config = dict(
    n_experts=32,
    d_expert=112,
    routed_scale=1.0,
    lr_router=0.00103,
    norm='rmsnorm',
    optimizer='soap_variant',
    batch_tokens=[16384, 32768],
)
Below are experts of layer 4 (counted from 0) of a mixture-of-experts language model. Rows are named router (the router's row for the expert), down (a neuron's output weights, with its number) and show model dimensions 160-319. Each number is 128 + 32 x the weight over its row's rms, rounded and kept within 0 to 255. Numbers have three digits each.
Before each expert's rows: "comes before" lists some tokens at least twice as common just after its tokens as in all text. This comes from a sample of Wikipedia text that the model never trained on. Tokens count by the router's weight.

# expert 27
comes before: "and ", "of ", "in ", "(", "for ", "to "
router:124113140136110110140093153145148139190118200105031098115133115161213204130165088104087138100120143139140093090162173113145089109132105168181128131124175136112112122165126095158147159130106121125138151129156141137097107121073151130122138138055043163141102140068165130105104117100096127172126137073123141093088098060179063134145138127119178119155114099171131153077161114169168097147139160182140110103147150100134131146127161065126175113113093136073118139117085141112056167132100163
down0:093153140168123148122155070098111100141119113118143221130105182097104144160109157199168156099171098155160131212152163104065216113128138081123089194102124135149160194165060167098162127139087109087144114117129078055155106109117183116141103110110133146138168074103142130163140142105179131124097201096121091130141089074132185153142138062078087114118058127111111148103152094111125178141151098166133119092196121097138126126131086181112094115109148128158105113147077140126137123148148158
down1:118129127158145116114042152134062081123146165192159106142093120122075140148112135105119137146090191188122155105137142157136093120108154080125209071144115155168136169157114154167143185039139144111099148121088114086186180159101111135104114087109072120118109133050141174102173160115122138070167109133120121077091091114137096106148115179190144143154121088082132102136174147178148158110158138171095152116144093103107093163067094144113134153140158148096160160116121109131165117131109109
down2:107138137096153118180158124132127197112166112141118160125086167135138165129129122126143100068091077095078140107128105124179142185115089127137116119135169089130161070115142146150104080148101153136115185166143165111121101100117132139162162155135161126100107105142170084103125155123111125140145129151119172126165093111102165079108115126119113064119120150153103118103167155052163072084146124133101166108096134205095122097101123168150057160159120105140139158135151086084112122154131153

# expert 2
comes before: "the ", "201", "200", "202", "199", "198"
router:142096157165114154157148062121159135139106154111110077088099171177071135112145095145110091121090124120172117161078115139155128128137121128075134094112135124134153099150053057081141147124114072045081180090164175086079106096077117108120100144175179084146175118117139149112101092113106181121135144143159141200113164097067122131120097116142044122162189147135178137133136126130180140124109144175117154122172094159132119138103132138129145157073093116111127090166090161126134102104098080
down0:136088108105146156168102102143139145188173091086148145136056148134048143178044174150087145149142088101255000185142166091161131184136124093160107150130161136105150072123120118067152108113115121080163096097110107090162119105085130102153136157129134110140127066088132150115123132089107123119102143165110102210098147114108145143144118149129079126141198146108136145116111123139131151126060136150154103129160163124153147097130153134165122072127106146073157145151088172140085123091103096
down1:155164118086143136124119140113121185106118141114112134111139200128144111183092205118137129136139125155175152151129112147138105132109147157111173062172134175166152105185076139121128171080189152151089182145164115135096045099126125145085122134187091100112066111134062129173160164087135176121145153108140066136132111129107120145101079151159019091131074107135173151178100124157114158148129100123097133151153170154117123153136136152091220117104124138185112184123137205100144120135153131
down2:125175099122111110114142122126140079149143122121114133098103183156139169131148144097120131116128057179120157088153112174128121133165054107148155110100140143089150117145121068114128172200154091161075146078063118129107148115121130100147152120172140098137109104155138105141113157162136177128093128145134152193153126158148148145152152196087114125164156119083144133182158162098130152073120072109151105142162161192191182098076127133141121160112115093204095162156121100096135149178156136

# expert 29
comes before: "The ", "In ", "He ", "It ", "==", "On "
router:139133176153136166126140119149125112119144156120149134077118147108093180146112139149123125069146124073180100125120119072107148126066124105062062124061056111152126134114142121198151049168102093154140136147160138165129108138108156137145143105125144144124136177147119129133149112108180145144137122115032134174129124087076181137169062165095127099100124154108104091138199092134093216061108180133120124143133089158075127141158136142087092131137138136092127098163157128134151081085142122
down0:171132148118088189111137180097141140186078094088119096160164146126166158128196126098095124130123067181157108094079113141150163056149170180115132107147140176107146069101131105150178097099112158128134140082110129128097145159132072115109112164174160102070129150188171135118166169167070121058128114151120088179160122098119173087078099100122125117125119077068107145160111144127116155117098141068142131138102136125131129163153103144134107169125099164084107116087173154155040120121126116
down1:088146061170175184122104231112123176063120179171172131150130132110121147118109131150118157090145149128095146105136101111157196094104156101171125103107165094206107132122177164113144148153170084193137088135140125103187110085079129139104089145104111141178154197129119093138112112083169167170132154193104128145102164155105110120158065125150144146048127134106122142141141139147102089097102104143180065167123117077111140096137153117180153103168104084155096091150144154155103138181164197
down2:086157082111122151166159145080113121072138140139128167150101135092148119115164111098126172125119098149119139132133141167151177164157189089096138170088087109150099092143101101091097167144156143109086138129162078139074099130085109170119130070077126113188174167109132114129108138150127126156166133094149104169086133171139137120091114136158106113195185153125150155061101137137180106127144185156096108079165144098149123131092130127173128061163041140119148148104144196104113162149176121

# expert 20
comes before: "to ", "= ", "==", "===", "a ", "See "
router:149113150164056132159144060128117142090146144091084135120171103092157133160126162087147146180080138153163171193176137113108125142125124081088078134163122112102159153089127139189141107145109116114154145135058146107115126154131162109136092129099144073129097158140112135090109169092138103039125133201110168164120158171164117116181134084154130094131180072109086136151151135129164107104117117179134121077145157160115103101112099151119048192096118123148101057149127121202179054130136159
down0:151148106160065169167181120127104139172156089104110116075128160181122114121121111144130158117158089139143213112177103125135119114174119137088130113137087110167115115094134140153055091163136131154107100150138133168126082148122142078058118175148129148100168134169047134160064125074142109089090100122135130146093159132087075090134074195132062154169135142150146097159113133148182157106167123134120110142113042103077149167130145178103138106086156114117125170134088092146095169164147129
down1:077130128141149172106164080087140080105100052082089164138141149162103122140122075090185160066130116147171150161150100161153196112156126111115126093072107105092155113117174074160121165130158140136084112095156142088130138151147113137126090165147161099085073108176132169152100169124117151088141187144140111105143097131153137168126116141126156102150189104078165169167154176134176058070125089081092163153161084137136136114110125104103129126127073116143054112139172127084132085119102139
down2:177092147128139112147112171077102075121167103151125163080144075158065125096143053133177100141117076117144109142145079099078162152126154093139135175104148189183109068125171120079140161175142108153071140101155123082106119124096201178074157129146133129138120131104116085090155104106183092141148102162126152172144093094192174147142132168148179153104158103129122125136141116100114135108139072128141186111136088130153103156135159146140109160094159108094150167122109115180109083130118120

# expert 23
comes before: ", ", ". ", ".", "ing ", "s", "s "
router:097110135114121105140133193152163124075135118099168140095108120081126117134143182122167155112204174082098106110154097168165102145130050150107106109184173147151145081157121115161129119120108172157129152106188131148088155139161074095140108121166098088169103142101131102093110143173111181176106062055078122118111119159153116170149159172152187142135166148157121120086121159124071071125130189049070143088146113141135116172110189150132150091172088095144165144127120124143102170153117120
down0:172140138144146117098109105164160109136133154118163099141102150126102112094115054093134085075064154120069148140085136156074172157076110092154081150063144074124148149160111109127099124060165173162088111126113164107116101141146069106129130107128148161120126132133049128116126081122103082149149080112176123157143124077075100088134087116085156179094145057156114154121129059174136148141121104075122093183124107061085129153123131158108120161095143189147127147128131143138121205122116108
down1:114152157115094103136219135130060082125146084142095070143109132085108112146138126121116061136099154135124084106151120092148158080120142118192069140122157116094131082141199119163178156129158152142149151124174138152124101159116141123153134145129191050089109159140215144102150148196087183166136138169133116137112163163135129091176083119192172097160108130105113171124113143152122107104133087082150129137114181083153132171126163166104103138167075150180202088161131108172047168060098179
down2:118151113122185097103110092098085156085100109133120190123046136105099101054179135122122183115159158109124144130137183135129106154161118208087129061121173104150114095131151121148126130179132123144107115121105114183146174091132165137100060135153120142156130074129120160138142149125144118102148158188112126077169152183142079060173076126169184131173106166135167095177081098205140132110144149122154152133175103112141144154109135113156133135130174085131111114100146148101122160124093126

# expert 13
comes before: "(", "| ", "H", "B", "K", "and "
router:114176110136093147161140125168086148113104169110080143154098148138160190224111106119144100167125122150136108111125157134152127122089192118196166140135157179095090138153121110135134162162141137178126080153068143133133102151077162084131098137091119158145112183140124143166162153182093102095138170176163108109098122128110129139109118108111082168146107110112108129136109135142162147075082123138202110125109170096130181167109104069091154094097163218159084161118073124132115073081128175
down0:118187088132121110129177167137156140207126060138110050104063097100082203142138098170129098157165063101070144120174135118087148168118091153140154133080111095155153166108137129133115138111127110168118082154212123119150140162120124152110117116158147098120164119108146143163102130116148117085156121226169125089124118116087141138187121138141081137101088098069120185151158106093132178062143084104108093100148167088152105106103141113091075113112082155086130135111114056150088134124158045
down1:168144112080094078102127128092084164115145111154170119226168165112128125176124113151146120137120139184177040121140117148103091046116114096125144106105099132138143147124138187109098162101116170107113127117118133094104111140142167082144120105128103134094152126114108136158150134170163090162121072119127126116152144127148076142096133193168091074171090066073129098133129093099045130116176144093121119149155136134138143073122104096077145144061053088121127106114152108152092140122067113
down2:095173163133179157134148104169155109123096142123121111124153152111115137122016089118145140116192128135133144083096081118139167106097135159152113163123161173153046199121162159115168119148131125091188061121122139082091105134125172139114140126128156119179115117113243160157159134105100169174122150157107125144102107186106138076109080127090116106163113152090126073110155098091113112095168118033144060111123156126157133160073142134108142110205166124156131111175131142129171109116118118

# expert 5
comes before: ") ", ")", "°", "), ", "–", "."
router:171173091133113153144111178134138160182123109104151105162142139076135075096136084132111068101118131160172146131114141183098105179130172102127118160166120163182052087127140180120081186156157158117200162130136114100147153164139109157105142111122164186110081162080173170164110090134068104056137109147151186139107101142147117161110139146111057151090143113071130135123152140154105099164133116147117099146090137155136127055113110125129093148129104098155113108150150116077084050136094133
down0:152184115127100202153154161078151170160104171161069116150140168123147070067120146172043137100139054117113175142119196148144140124109133122122107120183129129169122159102123112205103171122139094132111132080137156157153184104118133125143142087158082152102077106076142168131115078118165111141149170092160125124113127162091099139092101147103106121225101137066151068115151186164171163103147165158120144120143095124111131090111139110135140105158120131164074203100107131196168127143086107
down1:175134096164139105139102084126124138099159092136148113140166201125180122125143170122064081125113072167146134070149113130167093142115126185118142115147071118105092123138106115175103197150130086165219155101131174074159114143144094130140134077120134147126093161103037182095180110161129109161133097096152174153070112184117084161162124128107139178101119116145072129114121159156112094081131137036070092136139101092105121158180119193094167162120109137154125112045157143100135171147175152
down2:118156111164078132141166066185148175114151150156169158181150124142157120167126050108122128126113113182100148096106103125114155086116105095156169110167073152137116170109119151144145061110131147084126139117060141110120124171079124115104098130158140157106136143094129086133102116089126106068199099153122147159121140127139147111084093103177099154116139208128175149173100115131189092150097059168189140165088147116105172125151089114123175185163091150109154109161088159121150151147166210

# expert 7
comes before: "in ", "to ", "by ", "of ", "on ", "as "
router:073068078146125053101145115142089066128102133082088156120103099194130132131108157123140166147168159122120124104172103147106079142113107131169102136149118140139163121141139078145127086095079102125118100072113137143143127128096086136105141109065147127165161176123108156108109129150134159157088101122110150109130125097202136076159123154149164143206127020112089136089167100136182104146153147174106128102147141109161139204177149112126148146064033128053157131105134112178121132100137070
down0:191131094135098111168083124082090184084102137169138111091141105170156104118111131178072103107092089132111179161097152162151069145137114141135173132146161157161181091135137175109181117140095150115102092132091162159079125084067164118136131139142182090114131145089163163153050166071096123154111138138090136094156118146128086111124116151145139116215135122132113092164124116123122143109117123105202156142139121154135133138062155183105105164070128128066147111117147167187181089123062127
down1:187154129174125122065116039147100088113098139134101137118152106112139083159105123044104164107142097103187116118115095126138138139139145095073160109118070148087162138080163211122155078136108152177132111197081077141118090134077159206153111155141084117137137081199143112078145108189103131072149182111176164112143185107124088092127113109177147162150131108131169197072072179105044104151131130089140123147154130145088092137102170134129092174129141084125120132125159060136142079108098132
down2:091140142140106144203149090068140134112113127148093081075083081145129167093139126085064143156130098110114104132094151113128146194147090177167169145185168115191135107098088135104156147121150157166106159035166165128174140113097086107090150159111108117115149203084086143130066083131091092112133101124177112144107085150161083114099124144124165116124156113132140163094128116106087127145188155119066087145161175137130065180127139113151116096117151113149115174147140112124131142078181161

# expert 25
comes before: "| ", "|", "; ", "(", "– ", "hold "
router:102131171092107182112128223142087134125109092167123079158145159180166106152172109152131121118097134166138185145131130080113141119141065190168163132132110079109170167134104175096048151115126110155154102180113108093128085102142170116041110072126074177079106174089144152110112148135136108066118057143146126052099149170141114132125133151163171134099075145108188116122079135173116139099101099121144111110097106112103088111133095133181103141131140134093104099053138124095097086138148120
down0:105091101126156111084173128159154159156143073162134109171131085122154048169125126128111097130139163148135148150153158140120159144153123083092056114158045135116123196070113125141132152197086063129119110088127108082127206092159128134100095192192086118133156125103123135125132135151148173084080155127110134122119100118145121108174108119117110160166110098165142156118152152134032147149152072126102068107120134162131095177150135146067133169123063171182138150066147127150139126131102124
down1:148118115113140153130120176143096127095107092185138128075118185198149115106073147168150142100150138080118123089143099139125107118091062133149070094154142106146093145119124156097100098199101092135075136147148172125099141070153125094154116153162106131133140112158107143139073076112163124158161169123108160122156090120115159134086140127156148142111148103084145119169084093130135171127137175118114134151103033123170169185165180112117153116159157102073123124107104115159133093170162134
down2:149164092124126145082110132124111145179103145092126088188137174143124106084124103083150157128129118165173176108102125146069083093081096144143122139081125105116124122153110043164102145099169106068108143106121118090085126111101175148087153189102172185136115098177101163097151172104086177171141094109106130161109173087097150121175114148135144168086156134096165135133062115141131149133102079093137123160145144110128071121068098115132163044095027114135146089162130143092166146181151103

# expert 3
comes before: "was ", "is ", "of ", "were ", "had ", "are "
router:142093137130083097177101168075117091120140141117133095127069107137194160163150141092132154130150123063127097125177128154157095116122148144214153156136146182080154146185119146198085136115094152136142162128088100166168139128102178160155130102092114121084112122121127126100083148165125136088115188161069078111143134086104063118135110157111142062160109190137092111130071142115129133104110147183105172121133193135090094127114144103153184128093129104090085173079141089154107137125131113
down0:145138118099162139111120147110071158164126111125106081117160191051149125125159158176091122151109165080120160135167143088165085090034175148099181103115143091109072158142102134072138159192128121128186154174137113129122131123142158130129133057133142151138074195141136146183134136139136134164160153061160132083117144106159106131119135108156157159099094112113097152130134047243098096123143098188126117172115109095077136173152098196131143141133122068100079164169109161145130140119108149
down1:166105153128140092139101156179084146081124121127141150106139059136151109130083141131155119113156169158148179152136104120163114105175130123190125129107118089134109109093112168127154133033118142124074123098172164113150193073104167085153066163155156127094113173138167092123078066131100107146167092093089117115158098158171140176125151130142137159064176114152091130048151201096124064101164132118135128099133119124125182187125166121090133089062102140108112158134143109071111095126182075
down2:146092108103116133158168249112101128162146161178133102172076106085161095154147174128142112099156128149127122131219154096118153070117091102149087140095122175138135173192105107180069144149110144127113154106143108125169121134106192097145161111119195145082137138070130128095153163124136151080162124098146069146099193068117073151146151130066136066148114145127150107154090115136118171113076117162108146146145121217122110110103138188160191086139163170080027121109071110088103124186077124

# expert 1
comes before: "\n", "\n\n", "==", "===", ": ", "also"
router:138156092146131145130103207161114139157153096156170108107140104097107143154090119104125170128124157108096191132173130148107168127129063171098069139135137100121137147123149130107167145139141160132137142096174115113108151073139113169157129121125102173114170135134081146145126070161161129097134077092157151200166123184117091146165126123160161074147134153106073110158140174096073096142133066047104100127097140169111106125106094146101098098154096207132162133121194125087124159157063165
down0:174154129166166162079147125109220137087127119206140160125089148131182149134143094162136162087079125155113153156139150087153097200126079110099108088150096105128147092187150116190114139122131138100141197112148149125144110113135129107108084135133144179157111147109184238124133116119115208174174074170177126076131140153166174135177109149133117123107153112098159147089168073165110148139056065173127118037172192162112127131162141150153107099137096106154113152115130181157141186143140146
down1:100114088085156143106118122146099077116177107175141048173141197110107127124139111107109152119192101108109083110140067203158103163122099152107116118135106122142136115103108133182203129185165127190162118071151136137100167106132112187130154133102141143129155154105057109136104130141170158103100066086135131137192139090072137166118148149142094114155162139151098151180130080131118127104103152143167093168128140172142127155081120140083147115113119174172138135134129103184160129150089124
down2:147090104135106138169146136163127166179169127134160129107143106097153099104081156119112160148137128119089141105125112120147177115101093183145178192149122084146094133136118126197064160116154140101155101164152091090105107066139148107128112101098121087136138195105145068118184133134135095104132131022138156165106161116145114099113147124089117128103147051141133166088128132194137089124126077095135124093154071155148097115194182156104112136125103133145174106068041140119125124171142105

# expert 16
comes before: "(", "of ", "and ", "in ", "School ", "="
router:103146120113098077156133127146111072129131170121085136138150147174184191157148060091143171135181121105107119135120135123128140201172168153202151117145107175084103143188115195164145158115103156123130102126132113163107121109091189130153095113084125100105117178169113148090168107185132088108202172168162142117114135097170109082124140098094090102105143156123091144146113109112138133096060135181136064102117148037147111137102143082127187091130134180105140184119134154101098123177169095
down0:173156148135146073145141103161159067167141117108138131152174152162163184114149079178100145174147151105121163141164152127182166093064111138090181139087095125043136111128103118087135091120143149126175146132166126088079157162169185146160105182159155108106135104158172078164134109123100145142215106107129116106184151112160157096093086160155071145106120082155175143118070077151153160124137168071104074098107131184097146107141149124095169156130163120116127195064133152067117121104107079
down1:138090107061131106195128112169131128162137129057153148160143160146147105179107150150139138163081171139117228158137111167100157202114115101113126151132102150131121155149124175146151145167135098092096137140115082123129151048120111143124141103207157139145124092158106140127101064098144123162127163118103090167157183046083136126110091075090113148140118143131132094203104098124129127113150076104102095138133125127180102112109116117097084086167128102084185146058145158095143195162136133
down2:091113136145114134128123110168189142162114088167071135166106082109103185060087175122136117155151098146167114148186122109124085111150112171064157120115090128140148125116131114117098119092121130125161173138142159219132118119134126133102198109089101118112131116138115153142169142148079156127106107138124103125159109102179150159118087151102155144178113101120098109142113113094085150111134124164083130121088156167115166117180123177130084031145096103136134175125143112121122123133153126

# expert 9
comes before: "| ", "(", "|", "000 ", "– ", "m "
router:149066183116127169124125091146147157150134130142067098125166147130178178120168120138098099106118097146126115160133118117192170213123108118074078198087186095131117140135137182114180153072133164102174123106092157119183139123133116111112111097119133158143131131140107143126108142176166096177161140143154141113127162105101097149091165090134111151072152114086128089131128075126166089145082125118094120161063080145118109170176166137196135084096136152086105145072134132109116108172121058
down0:131116133102180153104129142140137107116124079138129131175148101064141102094128114139112174091150139130131117132097145134092138189134135118181122151104066107110115122121111130138137165134182108105137131131110113186124132121080076116148103090076078119118126108152161136102102166117186140185138182108113199043134066164137139146165122081126135156179096119139156185136191110129113126124095160082078115120100184084121157128141133132101170197163165093124100164090112136124073150163103156
down1:151138124135081047146120192083168140167165048140165152131096080129179150124185130118097133141078145160110088162187103121065089127123153165115108165160090100111128091184172151166113131121085127125081123131107156102135137106080131095099094061154139135169131106170127130152106207115122161089142145075089111132103192074206168096126119216153121125116124148136137119086127127141152121129091115152140148115107162136095183194070106171114127136067190138075117150082128098113122099121137074
down2:160148176109075126171103113098140128165081069146110101102127139148100154162121151103094120138133171163145151114143091131125149100121120179125177108163191131103140163113088102093115102123111086093162138131105193099107085124110135105117121201132155140162161171131134172134130103161076204142116099128090129190095069081060059078094109126133156093172154077117160072141129065101144126138110151180171128135181186174098109117123134118163132081111104073094124150167164096119099141063111158

# expert 22
comes before: ".", ",", "; ", "–", ":", "1 "
router:134154119110164136106108184135095122158096139120149065087126139122110139078128089105130109118105127155095186189081169113132138106155093154101081170140100091099158117132152150113110126125164105125112141115171118126062107087149015096066126064152110168170144122106162131163054102136112111071158164139173131157134079126162224136110126143145082142085136197155160097166108195164151171194090105124098176104160100141150123083123170161145086156169132114126132108104125140065094131134127095
down0:129169148064115168073100132156155171116129131135137107125142152124168114077116116165117146103151122113103098158099125101166083113064104104128090179168136100153136125095116131098128172088121188117115144122127124153158183151160063132070124118122106084124106137109121116182124179125123176141106067155121130128156124062144121121086156156136065117130205111111073108110108158073146173114116118095155139117100163108106167098101197162073130084078134075080157124127056141152151179155135076
down1:103134124119075111130154151123120125124097150154117105080161157196139166184131157123116131108094108129101200147147140098144144158153165117081106162174162163228167109055119112163125153088150150146171129099154092154137127139080146132141105131143176140165130177175055166162110095142110082108158082160085135139153158114098088133123111078116105124062156140112183154096096137163103132074135174171100146116117167152088139133140116122102092089161113104075171174113119135110141119125174136
down2:113081157160180120108099107084133135157176157127141118136101075092153173125141183101113119138134148155169112133172161067127081187121206217134193120126069100153135033128178100103110100105121105172108108123134182120107087165172120142126080130103136084155165115133179153082089121127084126177112145135137118058112076114065130119162146165087084145075037135182129070132189155134122115172092149114141151139124103144095137121118076107149141143071157053074143157061140118143167113090118105

# expert 6
comes before: ", ", ". ", "–", ".", ",", "0"
router:163149159116146096127158156133143096162206113128115192150177132123076118111098152146130144149151143093144124131095105121161146109134120136106110122118204097166128101148154172086134141087072098063096142080166121123165130142124055124160129143180172072146169100151097190189122139169095130123167107112150128182087109092093183109148156137097104137124178164144196157181142118170116129120098194083117079138120164164160103168105199077136105122118132093111103090107080120067143095205102100
down0:134156183102092119115094103105158105120113138130128104120096104102073209118101116154158139158116098121064087118125073100134185182192123152109106129140139171105133092108129072128144121149064099133125103144131049109105148150124082140253088144117140160158179120112105087054184150117117123108103190178139117132138166156115135150125091133173082148188154087131129091112086205119123175041165120195086084101132142124155194160116132075106121075104192108141109158133107102144130113084133092
down1:087117086185072205169042152179093147158150128130106126187165139109111121168146144120111166076130103077111157148192164206125099113149091139123132122182104137085134176108158163144138135099105173148169112105157156136123115122127197137119135152178171125126117202156152095179068170150092099177148115100125075090138129093137085090179181095110164168168100100095145129102174109114163192130115147053132088184110122104137084148142163140079133086100168177141128064147114138162157142160084180
down2:160110117150103118150078141111069120127123151127077134077158153150119105133144103094157134121202173113101118115161076155116162110054117111111071120173108122157127130128082110164169157160141174178127150146129129135098067127145169112128103090133121068152157142181112075146085155113112144124105045104142120085152112186097090200173144137139189133167138123123111111072078144083142126109099155117177055173113133120080129155132094129078117098118068139147113054189141103122106087098104188

# expert 17
comes before: "0 ", " ", "1 ", "2 ", "3 ", "1"
router:134135116138122181084131064062124105163150162156169168114116154130115141162143130130098161114123056156137176079140118135137192085158135149157163091080163133075168169160105122110088093117108044160098117175167156089148125107144110108201102100141141150105124114105139123143141097067126078090062191146130079201123093154173175115110120082132136146114141177093149107129208163123151162112153124189108158157150137116130101153089068162155120184167179158168149134172136102143130148100154096
down0:174137124144169147104140095092093126095178134091156105142126175132116120131125143169130145104087149120109091154104112191177154127111091133103138090134121137126125140116112141097111118163118214146139115100127094118169096104151072151083110124134184124125151097124121134129128157116135147124098111020099109131168123138140103135112169171162110177123150130132165086060109105145112145105170193088116110111141098151058170082102092055099189188151136153103145069160134114160135028148153089
down1:099130126146142148115096080094055113145172139165211125166171106200136059134087113105112088103132113127142111134106127113157126093149177121174167130127117157090148180139182143121160084095118096129149185171155120098192078152210216142079105161114161118079142155157048092169114144124084165121105167128190133189144125095130071125131186080123175184130110152136113113144120138133129090118138129115091169131154100132088067103145113128086119110115114141144093125121122105118162069099129138
down2:134193115122070136117124114119100111155109115137112127164196100160139173083107130110104105176070148123135121131087124169076095082071160089166131164160155149091151165121107136124108125134115097171138125178126077146074123116095129162141099085155105138109131201127183129135085086151128151160110146143098129086099126121041129190052161125122102149077122116095152150151153174146102134092153156109099159133173120087144134121040181085142115146132119141130125126088078099127189132091093159

# expert 15
comes before: "- ", "| ", " ", "Total ", "|---|---|---|---|---|", "|---|---|---|"
router:159099105114139180182122119143216115140180108083111160121135118158111122100099181047126116083085113089126130105134226112095168117151059117162140117095086114110119184068171094157091151148076170117099116169063121116118113143112135144088082118164154081112144117138100081138106085131115194110110107081169120072120127144167087178106122132179141112142047094128064103127171153120078150112179065144164162132120146157160115101105185146115120131051113115130134160157134126100101165151157149
down0:128099230105134108120082133185139094140078105124113142161100160153113133164116079144122124107108085097121066106108108136141150192132173099147101088125045109102124149122119107180079126159167130178105103153135125095125123127120084092159127093144141154203157129145158067078141129133162085156142098176113145195100101117159150100104050189188185151104093124100151058117171164169158131117121137120155096149210083156124180110120120110178165168173128086150100174135151083146171105190113143
down1:172144152208111158120124150130140108166130139145131140174146155206105137113154167196182110125085148162107133133104193145165138180108138194162101146121129125141073137131196127171163108093095070159140139122143127045147174100177133180154117148142129169151109123133110157114117086127152144140136129143119151124173101120146094121076207130128000083113153118089111107066142144127158124189123102108146114134132073194127181168092104172111114130088122114210184085115136128105088122153214195
down2:104080138099114094173118142104135097091121108162132101149126094109084116104161201103132151135145126150178082183157126153156092133125156159166106127134112158157151161104164169134121111174125050115116072127136169134140207099103123081116144083101076103149161118193152121147096137202138183114065153175154145154137115140171087156128164117121095141149108155106111100101130132116103166136120105106109118156141128144058158186128164197120209111077115119178130108158179077167163106062038072

# expert 30
comes before: "and ", "the ", "he ", "which ", "a ", "but "
router:140102183141196085070114135134168125143102121124096124142145161151029133096102143152159086083085127116135103122167110137122114077179168125108138162145062100090148142119116133145098138175128130128068100143123074097099160079175162124132131134177140155077161096137163125152110153117105125147112135101133081136188105096095125159101162073185151080164150132185109140069132137090159135101138154134153135180134063084063121045160134148102101100092134122153153122159130121193054093125162155
down0:041099153201092115113094121126121132131131098151141119112137102123153081157134115086160132102167152130126096093124135128110147039140108136190206146134143113143125129156137135122137097183129123138184112089082105065168131160142122089125167136138094155223098148180091099148103109138059127112154084099115091073121092177197133115163148113165078191075097120181142157131125107136161112148116106116139163082163123097169120151133099113185124119145121139164136176109118146154140060121115167
down1:194159113102124134114051093098135183149142136132169101134073151146101115144124126175154160155053200110130136166086158119135150066093114147174093113137147127113142168123141136188102170109117113179073131170116105176142127141121164120149097162129096109123127136114173133135092118136145174109116104108142134145118151150164123114110191054092146131136127122162130097121124099108042153137094120127126135175168175078192125104071058138172108099117148117095185097093122142127140103081094122
down2:119139143094072133129089132135131146187063088092108103115110125043141081160106164097111073153145121116151124134145117134116123098167121097076153110142147084159168133126117128131126110166167105096145091129070092117154057093133153146144154142121077088140066104112123102120134102136139093053123109037158119149102143182192117162103096121109157109085156135129156127131083106066089123084126090182201127159159145150103107139076152152106162185082146148135159102149093109118155128169156128

# expert 19
comes before: ", ", "\" ", "\n", "'", ". ", "; "
router:103183137176170153121182129147109178111139098148202141143133149081146092111076193159168106119103154095138108103076127134126110140178139128098140153128125120159131129150162115083116145114143178188164100144082085171129121173164155094091148123199143157106120117096150111193208125091129132117198114086118085118102127143111124157139132154078169118076120121104109112149133151140102161138087069024122123090141139161123147103107132171123165148140122105214137106143137080118167200165137173
down0:085194129097159166152146132114171124139107090144197142184163145170096154173146162112188104112175125095171112161121169121142161171099141149107090173087078137074110105079086175115085122146154179095153069150087061155129119149084174046091137108132091126156127168137167127102146168097080128134208144096083156190127128097094114133144152117089088089104142130094122116112153115141131154102114150113177148148088102127153117184137155154136152135098138106140187080128174143170163090124147139
down1:110139118143150114115155138108148089117103150112112157117154071148104089178102105114153096150079107110111152118088186143093117174108166150161179067085083184117106099152120140158143122107099096080125097124050134172167112156162184164121109084140144148161105109169063160148132096098180105126095203172166175118189104084148110097100142118074085087082144105095081081102115112141148130064096065103114105161154141128136108171098117102115133143115092181078120163183113190070143110087144079
down2:164171091054171134157134183155114101079090160129073058168151117132163158095123085096106167168156101140153097099188096133150151146147189151149130085120120143135144168141135085133168157160116110128155128150122143199138112117110131126137135142126134074122125131125154167102160085096107135079136208114131131146110199113180080130151126113171106117067139100119114162209169171107130163165121104135137098126074119089142199160121116137118204105091073120135149107075096138136118109141108157